{"n_layer": 13, "d_model": 256, "n_experts": 12, "experts_per_token": 1, "d_expert": 352, "d_shared_expert": 0, "activation": "swiglu", "moe_layers": [2, 3, 4, 5, 6, 7, 8, 9, 10, 11, 12], "router_score": "softmax", "normalize_top_k": false, "routed_scale": 5.22, "balance_loss": 0.00396, "balance_bias": false, "init_std_router": 0.0166, "lr_router": 0.00146, "vocab_size": 8192, "norm": "rmsnorm", "norm_eps": 1e-06, "tie_embeddings": false, "optimizer": "adamw", "lr": 0.0018, "beta1": 0.95, "beta2": 0.98, "batch_tokens": 65536, "seq_len": 512, "train_tokens": 438900000, "steps": 6698, "dataset": "wikipedia_en"}
Below are experts of layer 6 (counted from 0) of a mixture-of-experts language model. Rows are named router (the router's row for the expert), gate (a neuron's input weights, with its number), up (a neuron's input weights, with its number), down (a neuron's output weights, with its number) and show model dimensions 0-255. Each number is 500 + 40 x the weight over its row's rms, rounded and kept within 0 to 999. Numbers have three digits each.
Before each expert's rows: a language model's description of what the expert responds to. This comes from a sample of Wikipedia text that the model never trained on.

# expert 8
What it handles: Verb endings and verb words after be, was, not or to, such as unwilling, admitted, get, taken, able.
router:473467487538467493453505543529465407579517467550478638527480539516502554502564466468594465508508503589430456483473477518465534430545504484479470493455495489526548511541499499487469438464538496458537541534523508523469571514426470413557506488516470522538482496487529486500575607427539488501465562536540480484475444565463477563470547473494538512444551442454462514499522498482450403513454559499503494479455462468541488511522497485493617476460503534540573508504517476498512528515601435530557531441516509466567490498556515546483476506464528463515493497563511500461500479450440505429483504448499502451517563449449536494467546527546451530492559499445476517504491482454450517465507531520447524463477550471478512573490493494560466502522469506391473466476567508571502504483512530
gate0:484460512444466493395525534505462483470498556479439483469481454479414489458500485437498532505467518526445414539516481446498487520466573519502506429478560479553564514453523432512465474563464535522498507468497494534497560497493498403496477545520493495516489450483518482483461523537499553532509448489529451482565525476544638486526466454515423476538489466577476448475467452498507508487492588518514519538503558505543476525606458446555490473547427470559461533549517500553539467499453507468489504528505475466542542486463527503465580470473498521515457480532523431469493574571524509451503488528505522477466512511545445478531468429551456542538443560582530544502550495532522460428554512512513479528522485517491474437570520519492472484448553555621498449585442552542510512539499512
up0:547536471510518529478507506424396477514485532533451537525476458474535485506517490537528467485518495515520514489494572491541507516454519446471467492519564516534494444471520531567554443504463526478548460539512504539586486518511452489541558478434530592459428508535482527514467470487541578563488457487519571551545525439535514469455550444459453524498490383584559533424446469536551486480494527460439524601488585527512451527581455493593550471437469550578537514445565461527488461452504504458405515536493453492462538568453451581480516552435489513455477518455420455504518555478489466467494496517465471483420459500496483492493501462446506506464513485498448461485504496486508498479512472496488484448500531505473474441517563574524501516469554526540557483451512466529521520464496457
down0:554507509468479511503479488455490428417488455497472520551491478433464484449561582474411477486535460489532397539458506529550561537441488485490563501460532537535458515512503470500466535468469510463441475537470490514524541405493488522480509480468444525399494584551508506488482570542512479446503522551459425514548536503472525527434569496524522482551476458524572523400446533432504525437539586546449502475437464448535543532460544485531501584498488533488518497517510536508509461524537564553576548557489503561515469478463520542501485441439479454496572527457486482550461499588454507509492458520466567516508508591517487485511447453587483493519482528450519497503521535490505476453544527462456540540535533573551448493422486544542527541478499524538498488505450530519527550469530472
gate1:516469576510531487520479542477465516482507510544515526424480573428464452550481531490555571529473450465571492494517509463489529488540459589454512553483546518485530505481443485564494491513454477493516499528548555510427486468510437524518478531378532533517432458390477549522526490486496459466425510485480486508474527549507562444572545420508457443504515477520508467458518494512594504517507550511476474485518567478496459512448482491458456495584472478510467547493468512498512537440522504511465506461515540556474541491565461494480448459504515520427408503531422474520495465402481586553493470522493484512489481413512516513518508505536494472429456490489358454474460496557491462540541496526564428420550529533441481531531561551513433548547466490497516513514532505518550505524461488
up1:475512545465492470502460552463519480492538511507501463506464518510476523518469527524509505478580477533508505435530472440506599545484497445473500445387448550526540482499478505516567495547504489451503538518491389489542535540509450501452537469481516528466535447505545514462491507495567508520430462455539559512580457514472453560496520541537464497525484436459488497530506467408467523525546530496547509542390520396518485494532480469471492447510512589468403509470525439514463502451555509462544485509546459427478509533535488457458462526513494463480528485476451461508473522520465492481550582582505483422444512469524570473491480452388505509537569472598498427441542492491465466448466500534541513538501534419470524457594490529478488572552492490502462482517535521469554485465489449
down1:505494427490533588497443511477522470531487581471584535528486445538529507587493514514503460466525578515470547490469504544459500460530423495570515531490480533454453550475425489513442495477498458539563540501528514547478473471489483489562538466549512490486572576484495492462605532507447514477462540536426505505506496530448488490506486591544506558496485448543528487501458411551509473468587530501516489514470460500567506534533549493512549448497474537485460463444517496582434489493441460522495561521604491450453443553479447477515527458511537553498542572515524442542529469461471495468477501438500454503468445526502497467524501461477517530484502387423530504516515570499515495399434441568556533459521491539488522532482495591513474430484511479548501496514567479488540491547523521
gate2:479533534531498498523463515435531498531571576502431536526478567529620440500484515467499456579487482582506517451473510498436580506535506601465514513458410513480536463494519524481524440505466449463518511461462497501490419447542439468540457455505529403477518502486499464528480456479567519408521519556576510451465481502430545459566461476474501465485570510455495500462515530542525442487500540497408485522477539498552499430516475528497468469495500497510493555494543498470487526490553500467503498450473531578529519487432479462481514493428454528517548521513544583549518420519506568476513562508482502551490540508528537476441459494438476478447460498500529446553513619452489541453489489545553509457461600559513512448499544450457478565517499503544482528443450495506502506491524474
up2:474477467521493459462560534544426458516501526511456465477447560461542441453532493444449489573506467475509428500469549485459527446535525489503498465442566522438631483508521528476482446539525485498487456469578481493509573479545496528479536510550467492513483496499447544479537527522491499545558518487503514504417462501503532524438458536452485498430475572477561494491480457512497533528508508570519500555438580518507433515493490486578483469559423546534448537525506500432499420557528509519485566516506549551501511537466509491479422479460510500444491510532504498506479433491452463448491535465536520502508534519459504540510551453493486386486431542479501407560489470497426547433545528586445424507486503507487533449446428509449456540611459566482486517495444494489520456506474531
down2:533498456497529551500522559507494564479482512510590527525571558419513481462589554475517475488451543515487478472540471472438452461524489531555487456479468488473506543508570539446418536521504507526470474425493404533449536565481566474452508512500506430489560490430524436456459444451469506488472576478490442479523515465481519530516507491555454502430494435495453477554500473519499507476479551523478490476502499523428474429551464461476510481520518472557447530560507478508505467534560552456564581517531520525462482549442486447569463452550530450511437546505513433501499495461586558490541491549538526512479529532543486485552493448441505503503544535515508439508486561543523423506565439484523511440440443558509521472518553432480511389519488517463455584473503527472541521487555506
gate3:474460497509431468431505512494554561539470500421515510487486453543506447536479523451503452451490470506533529500483493468546532443504557406462504482531528455526455490420509413573543494477532518499497575556399566472538543501531530520465435554515412478495533505471486456423506535513484520534480529544449529524480548449496433478522537465416434486563497541519506478481425437457550484470505538506499560515403413471544518411544474456535513522444446503588488450475521459449497547487438458449455469507567501476567535456458518525530593494555430492505514458543555507458513519519457498467547496526469458466516522480478543555493548551487501438538458535501476433526457496524490488509401492499470515470560491460469488519480452459519524541501461513507538469463528560500556472467505510
up3:413514499581464513556449436545478493443474529458562451532523496459522490454548514462507455516513523524445515536539490509453482564554538568503518493476491549470443523534470601460498498480484492515506493480563489550498443479546535490523554572472538499498547530516497496421482436538540475471487536544525476500584467467470478473508502523520456489446494531479498494500510487539488490557461479494524501474462472439473507468483528509509543489489519486472492504490515515498457515490465476424547523537527546477487498484501524482521482564453630421551503519581472457524542473516483501565566497498593543542574476547534595451519487521536551541526459518575448514486481469545443414516526497500520589573465592416447455469541623573526524498516484462499402494519433500452536509525531464
down3:476502495421478518446499417496435423498555448473513456491492477514529469558475486508544501560466567538503522555515511487481580535475518477398557460541533431526538479476477457476431496513480488495492484476586458486434559539541410493492558549483443559491540485537548471469537524496513422544505503471568525491549473487498517497503502592456516512487587496475483468547530498513443488544487486431483514503554511440482553459523531539444543503611516534450465519529361487534536458524485485518490440507511433376458463457473498521480478435527523535479495436445580527484510480469535498499542476443500488514485431469467516528505542493525535496485454386525494491476506516577543527487486422489418514536502476543530475552516440469473514472508525487515484496474510514505490490529573445
gate4:491506454496611531485468478549513529471526526473511521536580526489529485483507558488486538528479490525454551518478492488429517540498462560532419511476486445539533546465499556575493451462491460505553497502437529465569441503449494530484520577597468493467442510480511493561489437473498426511445457514507435515542586460581493452442491501478536393431503523488512481439508550482507484411471523527440572425515546491456436466414471469525483452555483529514490469483411536499521488513494504433479503496453566551464567516464522525562486497465494499493547434497501461442546494499497403522479477468477524537546549496484453483461505485457453443557548515441480456465536541481496475549526486509455570524535517493497518541512486543483548495552559501460500519427522507559390483504467470
up4:521492518523576518479479479487504490485508459488489488415485615451560467461485562449448423514510488552451488527399539467507483462516465518486547504498509466488536602494489528533496459573493445438493489434480550440458507495527457444497520481541543498485533471434460449528492447466498540509450444496457431539392525475504518489421489488448536440473445492596471460515453544494561519451455469512485461430487535470489436543467432487564472516444511472473474525513475466503537495588439525528558513482460527490450542537463552542459521525507500437491521516553527541490442562536477467535558504434533506495530539428486570556484504476455523468551549519511519496495477521509422525534458532502436520510543528548518510514469440538437511501540478493489491559580504513541417515551558432
down4:486455528507473493513482485483498517468467502538464503555495493522482411442574500507490526450517538483502531569536440503473520508534504617508498596479446536450534582474512549485490464405534517559508513510484575525493578499586481514504450498504488548475470502540491486532554524519496499463478494477467448511502615448528449508531581420434492495469516488519510436479518511462542550528464490536426653508526544506579480478579509522515487556448428500502452518542513529454482541514484526522518512481501476572468493490466547555500463452483457531557433453501500547520469520521497548487495497469566513471541541486469571525479521476478581476454468599431424463479529465488482466489526531485419439527527547567441505494417534533505523553527474542560538476503466487505489540492517482
gate5:476530450517485441513537499503531471501466495530489502503462476470547534416509566522523416545417476512520483476460528457443545560459557495472440429455548485496487493471508444508512497520513537488428560452456485490533439567509488495512458472489528451484494442517513575478449448470510605487493414487479386465474516424534495498517536450494463474528515498497480465478532489521447520488456412491553479491576525548501471546500507450487501442580510480479428507559552517484539439497466482421531496437490459593507568490516537413435488466513508499554498503530464482456523592503454517506472519544506485528447491518501429515460477507562498499551527477505439458440496484543606460523493493439422569533557527531470551504517446473511462441499439461515520541437466535449534462532535466
up5:467548591503518523523509504548544450538503541532556494562551537459540476495564502514504465421467552420409468448455498429484570559498489474537488447553522423518549519440463597449509531505532544494462459495516437479450478459532538521498449533500520520480515554515526445475556506476457527353527450527495542517450435523468474465497416517441550455499504482484490487524543518478500486511391508452489504543556574536495471519454478557544449513481520499628473580543471549462505518546509499544504496500457527527430560439520523514518476472475487467474547487547473509524491473428440543473491485517589508514500524462551462531462473585498426516552482473492533504515518493551566494536444513504497409486480513518472549533484517484466502492502494480483505540525588511504524506521522546
down5:542437498489507507464495429502514467461476496481516445552457433531532473503529506622503568496516562536545501512505473376531553529466507519496493513462508474558540501517458518488462498475477538438515511545523497476405518479527533510504486556529551530489494422543552520537502522456500453454528443525454481603492464500478483493492452554454558481459479509466549476460541551423489429549529448454499599473481503531457509501524459434512524505454499431494483515516472411478516433499470508549519475571518492468493516470498499536564452478477488458461442462565503516463440430487500422421476541510529488444526506445514571463474509524501507468545447405417447520502501473498562491546471473438492493517474503509500419587554465518461454491530481475472464408488523531453528499489412560
gate6:571471498543509526492471489442500484568462551533482442499404520512484409525435431502411487529477466496488459448474590532542518473448459439503473499518439526416497555519533565544528517487504479477475488464490463460533467470476571527521450561564475518527527512448466535554530513452494457503468518492508502484476485377451483492431530497499531547515531511543465529430547539476506493490430421443485562476486482557491571487522489452538554494465498517471511466472517466484526492460480625525447534462548506454478568491512533467467481477596517480559460558506523541540433490503491511468502493490536550522443575434489466495439452555534562526470499502566505546443525474527577533510509520584488513459529470507557432497547428468463557530467587484528488479517474475531511502476507479
up6:517543489451482474504508476484493558522521529472506530505508440555559528527457596533507497501523517444455618444436458514520541563457442555416438461473495510525509488511535464542444514378476446520414505540474502557481477548561469460483515447490508517419492487466498527463498538514458520568527486529471491506501422555549399521485484507454477475468517459535506476505477472503496523502563506511546505512518478501511441623521496530481521548537457564495445622448478483555510451476473461475482450526402485495570536463448406494545494544488532501507548498477465468505524540489518478470433463487506508480517506525557515479547483543478483480521463518504542485531532567537448530493431504472463509444480577564400473447460484509526490431466533511561529443503499494536519436476499548
down6:520473554491482442534534485488439404507481501451491512516500491540480549552517518503550544438569535480501448457480474467455503541546514487519503502472563562465494428522424417445439422487538522495508473494475543531401518545521452500527499486516502506456507526566526483476477505537501518498476472513499468511501488491516475538508492491493511500511427483472553454536519528388535413476462493493579529566479475551520483557456545456487512518452457458505472520507447555528538388564508498479457495524467449512512484456444533519495505449548482588401584453476496516456390549481530539483527487431561528484464449566491506523550555493516541479470439469609473474470521549455490481522513441517519516437562472543576523555539519432526409492528522525531432485477505445514500491490456483
gate7:488462569506512511508535474533509547487557475506562528490499506531547586520447524486590436488507543506501553538554484481455571515525523512510472501426545495530466438519501503486526517532499481498418521526488565535449497488504495531503477463489574495529481469522459567495499608537466533503477494559515497562417487441531438492538486523419554483552419463498452466539584518470475521546452457472462515466475471490486495507511520498511500507496493532564523519482551593496506414526453575539499564459489430406540493538489548491504466514540462508586455554488534482569513524538481577469574472439513508431480563474544390543571485524397515548521546504543520514497455505515510489529467484513420539490468536538576433530576449514452538482448487464532478515480471489518497530472538478
up7:481525455488429476449486502522525500528495542402503468510474547557472424489457491509476469529516497453448433462480532474480542485491493571605533486505481442508434514427519474479454531473439507525524504559490494503496446544469478498483549515527534515515508498497516549484479489557539459453559528524569484518541429530477482507517515502484554393455504482514512550442534527510436499529543447492467513516552487552445465437487479419617433485516561484487481497490574570576510504523518523482479561509487578529575539452489482499501486491524503523453518441483493442620489519519541458502438512494520589482580448501513579505519522486510434489557502505479506502520598473481516408532516516544507466537487536459469537437492531549520567509477581567535535501444452430564496470517509544
down7:538523483500502494500517475495464477442478537526507474470550524521447618478489483524536553568550567533605541533469537478523471556507504443518480503521473554573496484560522413458537543435513534515445526586523492522522516549472520487494463513540470498540474494475462475459504568522529559524469466564576529471485507470524439498481468492544568538526474507492520527559526466528503480508451414497395499519489422494506509514456485495448505481480467505440525509482562556521474476473553516540469515520529494517446426467515421548503522469518533472473550513507481482502638454418437519490471511494571482476476394497510431441488481461475538508527533451457457466462567448452539514491543515487515489514471457486435498567541442471421481482459559497496482535445596456568508532500554546